Below are experts of layer 2 (counted from 0) of a mixture-of-experts language model. Rows are named router (the router's row for the expert), down (a neuron's output weights, with its number) and show model dimensions 0-191. Each number is 128 + 24 x the weight over its row's rms, rounded and kept within 0 to 255. Numbers have three digits each.
After each expert's rows: "raises" lists some tokens whose logits its average output raises strongly, later layers aside. This comes from a sample of Wikipedia text that the model never trained on.

# expert 57
router:111151147157100153186109140135130104077092152141171118139144120171144137117106149155135149099118128176128136123102087131158123117103121148157139106123145163129122126117132134161137159129121140086161172151143179151140125108153098157094103110120126106128141150162166110113093118111097125132156122123158170090131134113141177094180125115155154095155123121161145127105120128089143128129126140101157167174126141102111145129160136111121102140103077148115127134115131120121146150146169160151134116161118139099074124101113181116121091109098167076103096146138148125124109101130120099145
down0:151108110158121155151127107125119143110145154054089085138137121096117155133142106081134154141108071133145119141134140123100105124153128138150084155126118107119123159128156104153118143146163146099103134142123134125088146176133141129144160123103141130165172141091152151125131120098145121126087140117127138128144133131111064138139117144157143135137134096123107184115126141104109083144111174181158145159134140114136123174133128134133108112142167109123159139160163151127100138151103117088130159111146095080165119099136119124126151173124131087150170120145093180147154116137118160091
down1:113092096169098118127136117095156150094145182123115111090125127140116143152108100163098117102136144102084114157169135159111142131186106190083105168107085084160137147089100120155140081106118158191102109118132063118112147149120120115151111145131143141139143126125126110130098117142114120150153136152122146124144090119131109127142114130137100161110124115138153119144129111127148121106145149126133102135125135129151179142095121171127123122131165145116117120150153128160092126116168103170134151107086125087137142111139125111104177102096132155106164104146147121107084137134104157107
down2:117131116125139144113126149082138125075110167115133114119145090105158152082112091140117101106118163118173111138141135146116175133152132152106109104053122108136179109125124114152115155127111137081171140148153125121106148100139130135161104083130134183130098116138137118103128144138187084139125142150117146142148092107151145136123130113116137093127131135152126118131138133112108165124149129137134085121154104094137134102155150131146096104135113147065140091114173132135139158176117098181105122118136131157115091132119123098120113125135108190158141144109160114085114085105132142092
down3:142120123142125097127121156135137107128097150113139117097159120074106114144136147108171133142183101161109167117118155127137144155145114127150120105145117076128151122108156160145091128142110171099079131156104096137161165126156123155115075108162117083129128128147120114168130087078145095158108130142101139118069157167145147139134113129157168137138163091094149113099124109177150103103121124116128142130109141143167135138117086132080134128092126133110127107137131115144180120115110143148161151121122132125129128127127124114135103159105087132166138122145177139133163190124153094112
down4:129152152188127119122138115152115131112142095121167134140172112136117108157119155144112120097084155140163127121126143141152106108166111091091101133100107136165159148085144147133110150127112137113097159096134071060134104133138095140147100132063117110135106069111148099136172093093122119161116112119117126079119121132133112170135160143126151147120166119179129130148121128175142095086144134115183140125151125159132118133110125128157139153117134174095136181119154117095135128091133117132159132137117103128134129143096122093098142099139129159157143104126135100095152126115114131101
down5:134166137131096138104160087125137108039165133139129134161108143142103163113122108115147084085090141107148143165125105190069117142129107118140118141133092163119139137123141129116179129155128122138147137141127128110113104134149153145114116116127123132101118125134100140063118156094153137098153172083143122144141106098112133116151148068107169182168136144138111119095119129117114139106128149133166124136148096135126126145164107128130173111111148129083121111102158122130134167111114163121095105117154141134137139128115158102126125162136138133099138149150152078116099085130090150123
down6:129149139138102097137158112115131155100112141168130151123125139132110143147170128106099133131142132117169128129161093137105105100090182117122125156120091127159098114114117165098157107085163109119103143131095110133150093110137115161128162147140098133116127130140109128132147121105119125134143148110117106152120150154123126141119154150114103116136102129105134123130110135178148184108124149111164131148114121145132112119157090092126121119073095140138063124116195175145164181126115160133105120115120098129136120089111051095148117145120153121146143138124162095135166089124074178103
down7:114188135138123112117133098149135120122116124123143113140142141146163142126152146118141150092131148146136116121096127147182111097085137120135156122127088139132122113160119157132112161150123128141129167145144110152151108119089136192051126162152102126145134145165115139134103148075152154157133152073141091106098132120115171118158137102134145135168117142134126154088135129099124114141088150108157161224149176130108139140146114139129149109141114148088136133122131160156172133169141149102138138139134143121105112095160149101118119110091167106130144169097125115105118104123108128131
raises: ".", ",", " in", "'", "+", "–"

# expert 73
router:069143133131107093156127095119099111139144090122108122126115128178128149161118127140105155116110109101137083130139148074109123148174146123093103120121142129141107142123160153132125103136128168120182104144178075138111107191117169111128132153146146114140150127123147143121130105123150121133148113097122127129144127118128126134134127133114149155078124151153090127133193159079166116125100130159157123108130109116125133082131129101134114108128086123142099143162133111133078186131134078159151109135155104096138135072120082111150160078107133142166121125126111154149113121122103135105
down0:144136152117128127102113098162132111168117073098152118161115102129104097126119133132148143105138110141119100127120113136156078147151080160131135137154085133127115097131114134089126134138145123101119128142127140110127090083118115140091151139128129110132177110059112117100119115147131163109145145169104163067157126121112129135131132119142116117167158080085125139144100127134157110109149128131147131156119110163034142123131156171163096157080096132129126133097090106102148128116135140131120127137145114166126149155081128130120115157114095164116098099107127140130146155068118120112
down1:180099118144179109139124121142114143097138192128166145128148112115157094136112112145117108097130150133147118113138141161138105175086101099162131124099149116114156122130125097111074138130108146083157088126123133136118139113132143107136100134111115111107145141103128121151185160148113166110124149160123155147119147137178117121140139149122093071106125052122114144100092113137121128121125115116049119119124129137146123128111159103121065080098128143141161152134118101123137135144143136132088081134127144143097109109131129155103089133137150158158098150126151149111102163124148098144
down2:112108162140084093125128139144165142133150122121113125119147084139148136090100113127112102142149107136172140164126119139137117098157120117138131108075114135107149111106134137134188112133131125173117144119118070108134158162149108109150095172133148133124108135113140112157125112174139139152128141138126142169044116129139122106101139149061161119124154130107086117115140102131092106114097123146133149096158136139161131138106136149160130120095120123077092132108167111126081089122189134118142129145141151132123132106118110129118136109138187115137091110104138108133065099136150119171
down3:097155125071128131147134129123143143114133142146111138129143128150127121151123124146147119129148128137191135116114109115162127104105145197125125121182131142166133108144120122134145136095105126182106117140156090136138121096174095104141134153115117192115174152169125126094086102089155109147134160113114143081104094118106140138173099124158157140119132200173158162134130109100112128162144118151148120161153129130112134141140123125156114133098157125136082107146113121104158123133098151163115129101151126111183102119091103104120134092089122135141163106114147128115164110139121156104
down4:203120162108158087198082146130167115096158180100141126131097105142096105127113124127102161109106143113081136099111118147134117149096137135142122129121138131097178154140095131093116146146099124123178111108065162101166086155125163106143145091089116096173135128121146121154115137137115100094124138120124136158163088122113120135142112095117099148121123117110086131108112127121131090100090140148113149109127128156185146158161117126113131117130136148101099158115125117113133140126120112144117126106146101125122086176109148116120099133121115131136133133137166143085151126162112115131
down5:118152102132151138110119117111099144101116149075167155130118105124116125110120091146132156157148139122194090148170128153123109109111123135143135178136096097120102142081087132110130134133161099098114135149127132142113109157094123092116077132141140125133159123116110087155166151168130114151156139128106107127136122170148146098118134169095110125110116196158132117112143141123165149122118125160112168144120128128154134168119119054164136135144140121156127116136120110170102100108136108130121115084106196126122144126092146111165098162099089112126162091133125156133133146146145144103
down6:124115118133144164097170120096161124133143152146116120112097151058142124133136111096092096140173114168163151143096120157111092113123166089127086122120128139102113124155143125153104080116125138109076125152092105099138149181097097089168147125177134131110110149163096114108135116137128144151089098104157137156155176165125097140107116157137134147125141101131107152100152141147143127136112156108140082125114119119146130108114133133087094137134139135136131094151122113129121150100110130125148120086114127075107197123143118179110137129165125125141117103168139137109162143104154127139
down7:090154146069132154120125111128090138142085114127140163111088124141152172096083114147137138116152088148195113144116096171087166122132091140106118108126144087139123113139106136123165149101111136095127118078084129111146106107095148123107133122125150099149122097079154147133120126158173095141125151113137118158130176106139119127128125103122126125141137112127140118104151157124156082104100099123137146132121126089141171153099112151099105130105121190113119140143125099149131088119168130159114131110115160071133123117116103077131131116137153130135134122148156106155072141115160132106
raises: " and", ",", " &", "l", "/", "'s"

# expert 18
router:147127127134105151119097110117175137119124122098164153121132140133104091149136154150159099129134113104138138140111122162155096135077091104114157133175108147144124084147111126099112141142145142155149093128158119137134137107103098104141122115119139164152114084154114098102102162096107130128125149089160125112163164101090150122140083099114116144182097134111144138110145149110159164149104109100138107138120174124106153168105124106156163169136114141158055125146106102114117088118134149131137079106132136103111124140092163121121132130101109111158100087150128114093166157092090114136
down0:060133144138114129126113200117163124119107171102136091118134130138132126105072145150134131139123084072123122150111118086110127127134100114188128123131151184139194117152160083155126171123180125146125172154142156158131113114147121127092148147162112130120139166109112127116163147088129150162139116134154126129122108107149152135136140070124132118144123110159134144121122135106110128120102112099080150141136116129137151120125116138152131132154103097117163124128093131135119145131153142181142134135156112174127146073171153144124111084140123118135078157111142136095102132117138140133
down1:135151125139133126120134155128106168161151109128130173095152100108073110172124137161168144125139160109110107126118133099144147187133130123135102088136119155148115153110128153091129116147097136125116161130143156151133137128116121116152146093135139090113091127098148171127078106114119130102132074100131119114148109165126114128160104135106144127180174086113128082112158139110150138121132143137164133141108118091125145188100107194113159110111139124104094142155154132116121142123130124088105137110129146167101105130143130157140158123125105116152107093186136153107171181116103106154
down2:112116150139145153106169117125130140145145103102100140134138096117133099147110138137073147147150101177116117157116146174131107160150104150123114096128138143130190114157085113122130101121184122085119141098130131146128111120119128111119109159087104155130101097135133126105155131104152089123145123095144114114116113141098100123115157122133162081128116130117123128165103103133141081118116161125131110075078173084087149126160136057153098125095134130155110089123089134151130145150163118113096101096133115127125170103081129109148107102144110100138168126115109135152130142123082115107
down3:095145123103057131165146185161121096139113084115127124140080142108095166110121067166094146161114125147157103113141145128122117134142123167101161146141138115194133106062097149136147145151120156075118156126164127087096107116134124139124137150147108120161144155131152159116126133120152060138163125147089129153122132096126155128110132111150097141107059122142185106156143114130119129122140097145097136163111120158138135100162110107139130131151129124133164147127147131161141130122109122139121134102109133147143142118134118135139094128118102113143156132130150115127122099096082121107
down4:139148118136134123136129147133118169158152161136122092092153070132178109149149114140097113177117111145142136157150146067068135140130147116121136106082126108149135149117171119147085133178127120128104146106148126134155138156157173182117107123125100118132142127086113173136173112103137142138109118152084148137141151122132092127120103143112146101111086130140152120112111134132131141127129135128134093098141144099157167140136078151104104077129126130095141106149115132134112159152127114066181170146152171129122162123126114146125106165169106103136117146104096113158142135151154114121
down5:103083102147101151152123134117151108136140135158103116147140190110107102138092122132160129133148084190076169064159157090119121114138104062151110088144148148124123110140125118175152121115127125130114161124129150115154133101163155149133132116127139111129124106168075122141102126096139120122129136149124110112107159125180140128137077130107141151119123087175112135119130099122137104160152102107120133114142161143101115165174164152134107165143086176132159127103109127126116090148114130148133152127126123108144129140144089149158145115125122135065128163104122107102147110149129140132
down6:137137136120116114092164131143139124097144139114147096155111135131135126114108082129134164111077199139145112114124147164138097130102087134096107122094108117077083128108129113133099106139168161131130125154145124156159141131090142139152189107110116095138134109139153153133135154112145115102109148097141145137138104159118112168145099113106142126129140106091122123133106101119168095131100155156142156147154130171140121159106133126196145109091156120153102136121160168127092160137140134139116151140164138102172073142102142101115124174081111111145071126158104131134119116140105153119
down7:127137111130128146128078100133146088131113168145145161118105121136121079184109110104149148150130161134086139139121112139165140104104083108127114140101095192134121078127087117127131150120085148104127116095172138157136139136136120093126179147157123152098126150089131139113057094117101117097119106140126154131158092151174108106138140122134126125108090126127122117118140129170145174160127139150140133135086176106110111128129058129123134191126132130123102166130127106109149087103131129135140098144116099116105090101131141132102103125133099085131119117134103129132131168118127144119
raises: ",", ";", ".", ".\n\n", " to", "\n\n"

# expert 13
router:137177133086113131126086134153146107113138116130145107180143104135139137118115154150138139159136098158148118149116122161163117121094100142144155136164138178110122100175127132139110160133160119132135141148153142156142131115132071136111119106102131167136106112176137111128112151104094131136121157098162119161148168096087145130144094122151158101150121121154173155099142168098149153147078115091154101149122151119135148167112130106133160138115071142132069141126120109116113093119148176129142093129146142132096122107105147134108098139082142108157099127179142128100123106110082115159
down0:130136114108124129109092128119109139155120130069123131099187123099151116179117153156149152127128127132138145185118165135161100148135118112160156134157152123083120111177125137144120107112144124140132161129077155098142156142101139112122174106144113175098094139152119125103087116114157139121130108100141191164128144137165156114117157114104139095157123160118117106144127149110119157166130148101139157124096143135137113121121117177158177091093116155142123113084152126098146140137117117132124115094122134175126124136127140141139172130166150118110099083176079132158154102105109135143
down1:139134134153110150093083120155146189100130159117085159102123116141115138125119130135162128150131107077145154141128157115117110141134109123113117134139144125149125140138103143118114114117143150133114141136177073171132121137095127110144103130106094131054115106108111098106188133120114129138133108137119113123102162147140099145148138187129127135116167139119159116124129116078105112126134185142130080124133118155147127123097172134124166105117159130091120097054154144174107152106143173140121107149139143135143125114134139104126142104078097134135102098150146129139159115067098154160
down2:143161138117103104097103115127120141138134139126138106135129139145097126190128108127134149126126147166118134103129099140165153122149127134110125125085138162126137134127137095158137169109115163132118084104115153148092064065114127149099127136103116163136134131126166187138138125186140119098141121138109148113113097120116161125098122092140092124105148114125154107180086158165124135110144164145128116111122113121154181130109133111106090122105110108110139130091173101155104095138122086096161129152145153110160127109150123084118100167115106098105112160131143103099149171164162091134
down3:143119131096108172157134126127157123143155133139130157166104148134143101136139123139100138147081118164162169130144139148110129121149135146105086146075137135096070128150109156119146107133134105110129091101127092111126124118098110151163131103116103099082136111182145130147105144183162084142136140085177106120175128140168143128146124134126133141133103134130167116168175124151164157145106122134164107159124129173093136120140112093096146133116142147134116086092148100156144118131096118092129121136149131130122105168167095084107120106101113143129089132167141120166135099146117093110
down4:129115156120153127111141116159093115108144152137146122117130137093139117111123119108131123147136120162097104126139145123147187143154156124137120150139145140054163156137127095166147153071097155137124123143112173090152118143131143104123116101153113122081126125113123143151125070151115130102098123179128132165112125100135115108123139161099113150170100162155114145147105134145154157080140102111125173130130123132167087128167146132106076171160148142115174150114142162116156110117137139143141150151109136133177080101131101122075140123182119103103108146089130118147150112153136137111
down5:126113139123168151124175131115112117120118160151124106109135163102153144124122122132109147102136138106099128118152114132119148129149126114074133131087114119146129159102157141187153120087124122133078139130114129121092085098147129162076126150137097144115115121079103139130142061117118120134095145154143130165116081163131183078149125137105116121087103106117135121113158173117098126132139113119121118105140139134160115122096105094090101146139124134120128177110165152113169145178078125113137139125152148124141118135119137135149088137098210124115113162149149138131103176123116096139
down6:075153138087134137160139127105122145131151082134050157145124146159157170164129155109133112166152167106158158159097117125132154131160111133129144165165124149148112114166135102131128115152148108147130170089162093099118128103094092129164106168100110146129105142132112108102108164150147104129143144122165071079143156119108102144155117132111122105171148130149127135133086154141148160136084104131178114120159124116079153122182084136141137132134117177124109113151139115121128132135118148119130170132108122127116157137148100101107139103098112092157136127118138112127122117150128127111
down7:099121131127097148153096097198098103153091111112137107087151137124135131110122167089136135101115116129129138133140132124150137091143121077132161099154139100103127125143144160178126176125170134210107134160093123111045152161104138130122135191106129134140177127165118133146165125119132134148154143141094088127103107147130114106117094142166114111119169139130118109185131128124110083138130111145127140110132169114135132130119113125128126109133135135101066146147103113138100147133135130141148174090109095122120119135135155114133128117112159117097149132144101137138136152136134149161
raises: ",", ".", " and", ".\n\n", ":", ";"

# expert 30
router:149158147158110130152085120135138093144145154110099082091123133128102094110165150146115126115119102160152156169112102068135095115143092103101089135127121149148103132096123135119146116148112133110120132152111187120105076139102106154107107106101150135140106119161132119104110095099086171157142167113172148100120155125163119097156108119093141111146143174140107162096122139119140146109107120108139158123129154110130141148107154088141085144149101159136122097130111101102118107134147128165153089073108151139091137114130158104146090118104121114104098140148152102113097161115112098140
down0:150144168116107131113161138167141122098121128120084129173122146136117127140108155189162070103118118081132141155125115114149134134129127158122118105133149107147132129129130155104136164182139177156131124114121108140163153177135139144163153167122152132156125144097199152126097171147157128135130130131116133100128132094106122105125134149115118122130186129144120139141175140129150110147195123133143129136128061130116121146076141153126158122119096142156144114137146149146130124089105165155116172130128111162131118134108107126147117123160096133163115172168124167132172088141121103133
down1:148117159147110150119125120106115161132164144156127083143089140145144112194161081118096146152116140110151148142119133115160133097156125126124165140116131145154115152109119152092138090149137124112074134090121139104178143116105126120124144111152132113157172112158075134104121136168106142151124154133068151125163078096100111101120144090062125140091157168145164160089109132113136152115126135142127120143131137097116117130123144134136072102131069094128155127115101125130140139095170152142150132150143088136117130143120171115134125148146177156112122129135116117126095145112143152157
down2:133126131139080111159129117128123163134100162126146101136087127104108127120128112162132090116094116131145169110118130186146102116138135095154122142140118142098144116112148123143128170096126118167095171111090144126155122107124111141133119077131115133151122133125164096145143168133071106111094160086115128149120080126097164140138112105116078105130115125119133127152097121110124168130117121154131146113146084119111160117115114105101138111094154147074117177152148107108118114167053146130126129131142127112155153131153105083119079083121101189149123178116140125124128115128113150149
down3:117115109138118141123148131067137162139134128129146077122143103134099104125121110137103170130142132124171130129108134110135105139121123111079107132180106129130137123105169136125194112133141098102153112134159126099097122110131143131135166104071095104116156129128114128113120177134125150102129134150141120133099106106096167099115116138105072142171136137125110105143123071153129120173158159112127145153153144126089125105174126088082150102122211100152151124145124106143111160094134100137149140096112106122144133169174107121152109113121099126145121141102145098118130146141071137134
down4:151157149140139121137104130129116111120096100146142161137162159143143106134148111114108143108076143066111111122110132126098136118087046114124147112101121124158125089117064128147128125083169075137140162133147105164070143138118127081102144147149162147171138105113111139118100110119115114166126080143141081132122102175137100131135137116176155118127132108092098162132152152104117127138115152128127129164136108100106117164119110120138167092112144132127134098104144118131142100150135112093124124151141160133110162128092126170122131156146153128134136097134122120140139055132119109119
down5:148104114128070130130112121141133113115175122118125107117148139129128117142171118133100041106095155111093138101135132146138082113147142148149123115145115152138125127074127170140148118102118108138129123115102120115085121121112115122105148162120146103108127100156117049111147159130117156155159113139156123121149110155187121114133085143117102146144147148122104111111124161141101117061117128123101123144163133139122076115158154129077110094155183109142154091122131076132102155125129149133106117120155143134132123116116164181140103135107158151114109132120135119153153130141147171167
down6:144135118163138100130156180144062114142105110122082135146134145104150136131155151129127151111153116105176165121079105137150089133112164112147119125111110075110143169128162108141142115145150124139097152163153117143166126112163123133155199133127164106105125139141142124140100108091116137123122144110141163133100120109082147140129207151109153119111127139154159113149113154128120126135108097111137170125090168135104112144099116108097118127137148136128133096143152117170162129050100126135134107100127130137145124117142140116138141123117124108165126152139118089059158143104122121136
down7:099155108134124148101133094121119131084085143133110101107125080114134128131143098102115163150164126163187128129122135158120130168120125135143131132120132139133128093118149119136162136152097130126134106104092120094157129130116097121133086135092103173185146107116168103131140145131164132113170096154107116139145120145152122151120147134169126124148131104119131116126131177113099098124141118102161133121177137105139136132145159129100081108137126109125132130129144179116107110139090053149133117109103102049106133088167133117095140052100115132124130120171133117101118140095154150134
raises: "ural", "Population", "ute", "uring"

# expert 61
router:098122152098164110104109115111173156163173142130152083134164148153129124106112112138126126133120120138109141156123112154136092105165125116119133124140097141128086090129148157135133136167117166082195154114158151103129147153102115084155109147112147090088113100156105125123118164106074134146124135123125131118133114136140129114156137073097156121130146097141101137168105136124137101119151137119115112112149143103153129118094149173110111114085119149126143124080089162122148130131167123150128133096124132090162135133100174117173126066074140161169126128120106133099111131101127098138
down0:128092119114145149143129123102152140170128164121095143135064146115125150092118133103124145119131114139144154108142133089196128127145122145093113105123140129125132108116107145149132139120104088105121121125146171080115108146155131152082116119142112142094109137123095129132128140168133158110120115116129117158116176130120136121152122143115145128119116106079173067133138093129130115149106139049133116164124133130153125089074136161100100096171069120176138123105182132108164123098112138141102122124148113115137150174181126187132165140149134103132101106125123140122093131131124112130
down1:134130098163129122092137125171142158156131132100108137203130085112116103151125166165119137090130114139111090132140153152198095118111149118113127116131139117171066144125114179131132151106107108109126154111111127159134153188114152094119152116107108136153133133130096147108169097095119158128130133156115123076133110112112102096116145100121143123180152125088153126118147128125111116138103144140127133124089170096100111153137133169197134093118111136104144141129120133132077147118109150108130120136121118110134114120075157135156108137113152144108143115092094160123124152141094139161
down2:100147147108111148093110120106121098092125131132132090111129097109160136124159101147097131089105123140140129166144134168125137134085079102166152110163137188129126149162113091084096109158131130132180147126125139158099141133138119118074144106107113109175105100131130109154147158110136127094110121107112140103115110151101106107145172126131151140134093121151120148131091154097082132119116160116160161109086134119150157145132142140147131101159147162180089136114154186122123121120140127115142114163119139162094136103139148103128155160178124145128168096118126155150160135162101129092
down3:124107138091136162111110149151096088124156157145143134166096139089130129100145133120111148112137090146156153175065140155148199103092122129158151169133102110115144125055146118122113074112061116074159098112121126121115138130123134097110126127133119128127118139163101127096122138121105146138122151120123118120161132112117145108124139098150139123127124132133121155130104083128187139110100081110143128112106119169149154171097147146110111127125137127113125148113105093126127136112130086121108153129138151053140128148140161078124131149119117106117130070141147147095092128119134119132
down4:105117115106121153118103109113094102122152071140125155143078140140145149135090154142125166135127126139170097161093179125138134116126108139100139139161138147087118112119118149098142111131133144106150077044128096077156148135122077127078098117130139107129142084145165132131117151113158119148132165111103108089135134150126131109095143168098113111145136100117101123126108171149107118113104123115128154156138150113111163145141102123174105161107121143141126131106126123130092141086161162088118153095146173121138166124121113114144114087109110146148103088161160147088138138134129134137
down5:142144139150129145129132103141091115127147160086102119115100126113078092136153117132125134122123109135169136099092147128087120153116094166149125180142109119186131174122134118099149125090119122167120100151148140145128123170113158113106150098130144136142085142127123110136153097141128155163175113152158117147146081127123136095114132113136145166129092143113140132198165145101117144115133107136161126139077112140136140127178091098165136125136118146098086159132170128125103108141107142130122146163125152135139112158121101128155091142126097112080107126126110169178113078129107159090
down6:108137115163183105109162139126131107150144133145193126149107129116142095127118123132124071100138139132110118115166110113139145131106065126133098148148075120166173133130107102121132121135137146069139145099143150107129128157133108131139092156086123124120107129152093132135118129106158115093127098126142173119186114169117149128161122149167123097122110093121157137125117106171140107108148113099148136091137161126121098099135139136132098106094157137150106137132117129145125122144132179135091198140149085113126087125122145135121110131115087132149139151064119171130135090103151127100
down7:137115135149109135191098137125143108132117112110139155152125112113133130113187106131174151144173101179118129167081168094166110106150132125129160171107107132101141104152129108115134118112141138152136113100085133160116139130097150152142147145126150103136122110111171104091145159125137124123080152137117132152127101124135098152108123137135126079134150076112111140130119139161147132119125091137161162126095130079122130145095129161099169102090148077143132107123180156148179150142128139149145115140122114122162126125099161074146135197161138101108147121126106160115153112134133136119
raises: " a", ";", "\n", " an"

# expert 77
router:113117122125079088110093104145127114166158087124098146126135126184131157125156124136116141113128117133117065145156183120112115130163128134107082152103148124129088113156115120117076079111121142138104100164187108160107080150124137118125110103166149121149175165115122145108145103111125140119119145136132132140091151151125167115117149138112157130088108159136126117127174174145171117137113131170174150160140127116148133114150129098157124135180153141127128146148149129142114149167170082155141115135160096122130144072100127125148149129105120144129138112157095127112124125129141129087
down0:138116134165144107103145139155113142146158122126147090118176122132128083106147156143090120086162121122107084121110143083164103137087138122158133125136091129116142112138148121107105146112133169135151136100147162126082115089155140123123132098162098158122136176142090147133180156129091152118125097123186126099103109139125125124135124130147101137072123129118120140145136146087129154127145097120141141162130112155144117115102154121095146120142141137125150157127112146121113114143120127147144074140125112148117085104092167141110118172187122097074114153113067082137157152112084106129
down1:132107124152155112115105126133147084153136107137131104089138131118183164130112124132131109148158087093164106109113167145147102090115124124106126148093108093129134127096145061157110139180129105104151161087158119150149148130111143140147132108069134149133085182144149124115159173108113125112110124180121131101087094114121126114141135112121157127120123144126113149132119096114092122159139127147173163109115108115070104130119114118135155099139140109148147168091115100158096117151152135124150094139097130149122083105101146118185092112141119134130115135125157170103137145131137082145
down2:164101128179180145136127103123129095121088106176139149094132109120120152136151099130119157133138117144137134093117150167150145120144136116159141148092105145115111168160117097117063113143129103097135112138140179143133108106088134121124121140117169092153167119140100117125135111175124103142113165155127159163073137106094170127134175145148164132144127145136119130134096127175139148104157119152141136119086126140114124121142089111130117194142136127102133163138154136100137135112093128175155122114142150149163111103101126081119099131157134108165151133092103164116116126137083157130
down3:108131169149167095145160144141121170128137134137142131137140142139145124075129136148111128120157132155127145136108116136131160152128112102141135134120147114102139167134121188177137139121118126101107108113094130093144176137115116131143147166075185083125111115099128151149132130131097137155062085100112148149119122104156108148129146113089145112130158129132113105127104111136116113133125165137082173089155146125135144120107121140097120146110144123095143154114116184120114134093145135118101158120165126069149089152120068167121149091096124125165101168118115173129139138130177152125
down4:145158186161149125097114125130140137111100144137179121089112139103129091119132101140138146151164158148144077094142159196124135135119141117100117132102111113116150170086173155141095145126117139115119151137118131139140080118101141124118126081104129082135144101116132132139151144146102106147147100122148156158119081105111137087127138101116120170105132116148150122087123111097138099102119133206123144117137095145128128119099114102180114123158134148155152127143167100133142133131129132144059109097101122117119117139112131119135141160127134131105135135084173154114178120097109133169
down5:153136124137134093143159141101073083140169106083188111158162122121154120147149112114184150117117112119136107144116135159099155134116107134133112117128139121121107086131087163114076120163116153076121126107121187133106115111112115137137128124116137088129145152083115073134129149132122098130109117154125149216140117106156159137163155140103119121140154114113157119114096112150196116103111165113134149150117124130121097149124132109106119150129097119087141135113107124146117104102121091112126144141095116165108142135127140152155095098116101112165142098112107170121153116145135110105
down6:104162118090112136139180106103132119172142103121150165133130145153135122155112122076150162120085123129120116106113172106116111142084144144124150106100128142151118130132136154123168091105146065118145124090115153143148131086111149165163141155100121135111141114167149144076092079147167132121110129156098079107126097114096135139145155110120155148120126101080148142140117169156158101120090125115119129148114086136150134146140131138119118122146112114141067115127095117152136136086161150174127163090122079107145138148123120144110143157140131098113100173108140137142140140128162120155
down7:128131149172086155143140162133155109164075079119100125125113108125093160149123145111145091114135110144146117128152162150121160113124108123156094136142104139176126177166202101124144101133115160129115130135126142159088118138133160147145101077181144112116140120110105135105085145102103119152153158136134108142153097111126154112144110123112103162155147140136149120085122124187121141136121118115121110119086170123122157114116126108156107123144119111132110127148157154137107126113112132152147129107134150148152122197152152161130120127134051095112113130125105108181128080123114123123
raises: " and", " the", " to", ":", ","

# expert 55
router:140149151173106141165094085154153117152133170099098091103102151158092121124163162147098147109151096132159153164092095101150111114139102095098097110126112154160117144118129142129153123151109143100135143148149158099105119144097092130105120086110152133150096107169142101112093100115103155152143157108173151113146152112152127105164084107100134115156106150130120142098113157114153139096128128117144141142166144131091153166091156096154107147157155147140109094116106118095130108123127156163162102095118164144102122119132158100169118096126086124104113115122155122108114140098115106123
down0:130146149095142133162167071102136118116128129102164127145130111115104138118116177119106111108120140136194149082123095084122134185137145162147112137140093166141097131159127137145162082141130159133150121146143156102120101130162112128128150156092115069158154088143112145119117152134102121109178118146136107143134155133112118102164127147148113156131123126146136071152147073116096089102130152100160156156096106129131142186120167121138126172144133117138108133138142120102127108135094122072131116126102122090114145078148111122120131119125142115152126133168124132115121143100112139077
down1:111143147114133124185115134097150147114104152110075116153159114086153135138168052176129130143090122121137122112145162128082126114150145109122132126175119141111091162106135116140118134102153116133114130134106142144139139150166127127130113138100098132085112125147161147158135134130145091137152102128161096105125113138151138147145118106143112091098127168112166173134109103121105092108104120126113128126114146135145137094106099080151147137117111117131131200135112124137138143124153189112085132101133135135114133101145124121196110104087138150122171140073109125113168149133148124079
down2:105092142180114118182089160122125147118133135101146112139105130113097131087147166135107155131131094113094145128148112133189141149128100107127133161096100153139160119164139151142141169088135109103165103140142109107147089136095118146136120101159119143153110163135146093168139129151107138122136095159141115143140145087165129141171131134086136176099130127126150152114097122098156119109095131138083111079123113107110081152162177134125156109132114107096118142145116085082125153143104074149138120132132157118146087138136129110131106149140165120100092148134101140115155157135145099118
down3:151096106116075126139099131132119184125122101118105115131125133148089150110122141126137150117178094195117149108132157139155096115156165132134166096169134141181180124147096154146144140125113103132108155144140109121142140119140119178138182109119111121146133147135105110107117175117114107091134145152136123140136157101112139109094136085147131130124131117148142116130132149126153087140137131182109100147095125076051124155133122162129114141132092124106084078135138148163144080178107142131121137131162125139173143140107142142137154151163148097123154122115125112126140135103129118089
down4:121114105111107131109165106092112104121119138106126123139104108172170112136135102135110130166097141166133157101136131143132132140117167166160160139117150106140111124095117105152150135152108149100126091134094104132124121160144143147140119150155125102154175136152140144081147105136145102135111142093103145147126111100140150150120104121129166136138172124106149186157181135128086149135147117159116148151091102141156127126138102086150102105135159170121150147153062116084146108097166104088135149164145094111115164101129106089125107108135136114071148123122153128105152138144172167098
down5:130122089100154119151124109124139148111128131131119134164185176159133128142105108143158125130151142147135141124126132146124151101132161138141181136139179139136080120140135110148100117147134154113163135129118111077109136123132147153147154120132125128134125165136116108134179152126143113117154114169157144146133097109095137106103140120100118136127118155126110143101104098107142159144164130148168141096108092138122133155144098125109099111098118165154073137112156151158174160118155185122152073116113120132126154145051186125106155162122143111143115124125164164121150085107113188150
down6:128120089126129099135112099092128098129126118140131116140107118114139098076123100135131090139101138085091081111156131163149109114165127153136125124134156134107108144068097146140070112099121147146109096107120117098149153119116157116109139128084141103109116174156130109146135133137098130104202102127145169131081132109185105181147129112133124125111156158129139162115135162191125118172139100135105162133105121168131123102105109160093101148155121157174122137157122156147127165111104090120141092115107137144154104132107095142094139148144103145088113136113138129131135148139124136106
down7:169106124125128156124127085134109138133073138085131093139103177155120113130152153099168170149135127128157118091174132143140166101137158147147117079161096086130146139125138142107119148109088109087143132135146103146095127079120175130144133123110123160122136121158126139120103117176126109118147097136083134129158151095121115126117132144097099144175166119117166101085121126127158131143120125157129095144145144128109133174164126105162123107093120129106125159086139088170121147128094131130160105137154143164097104097077142108134148115103081106166127115130132131096127100145149154125
raises: ".", " team", " and", ".\n\n", " in", " of"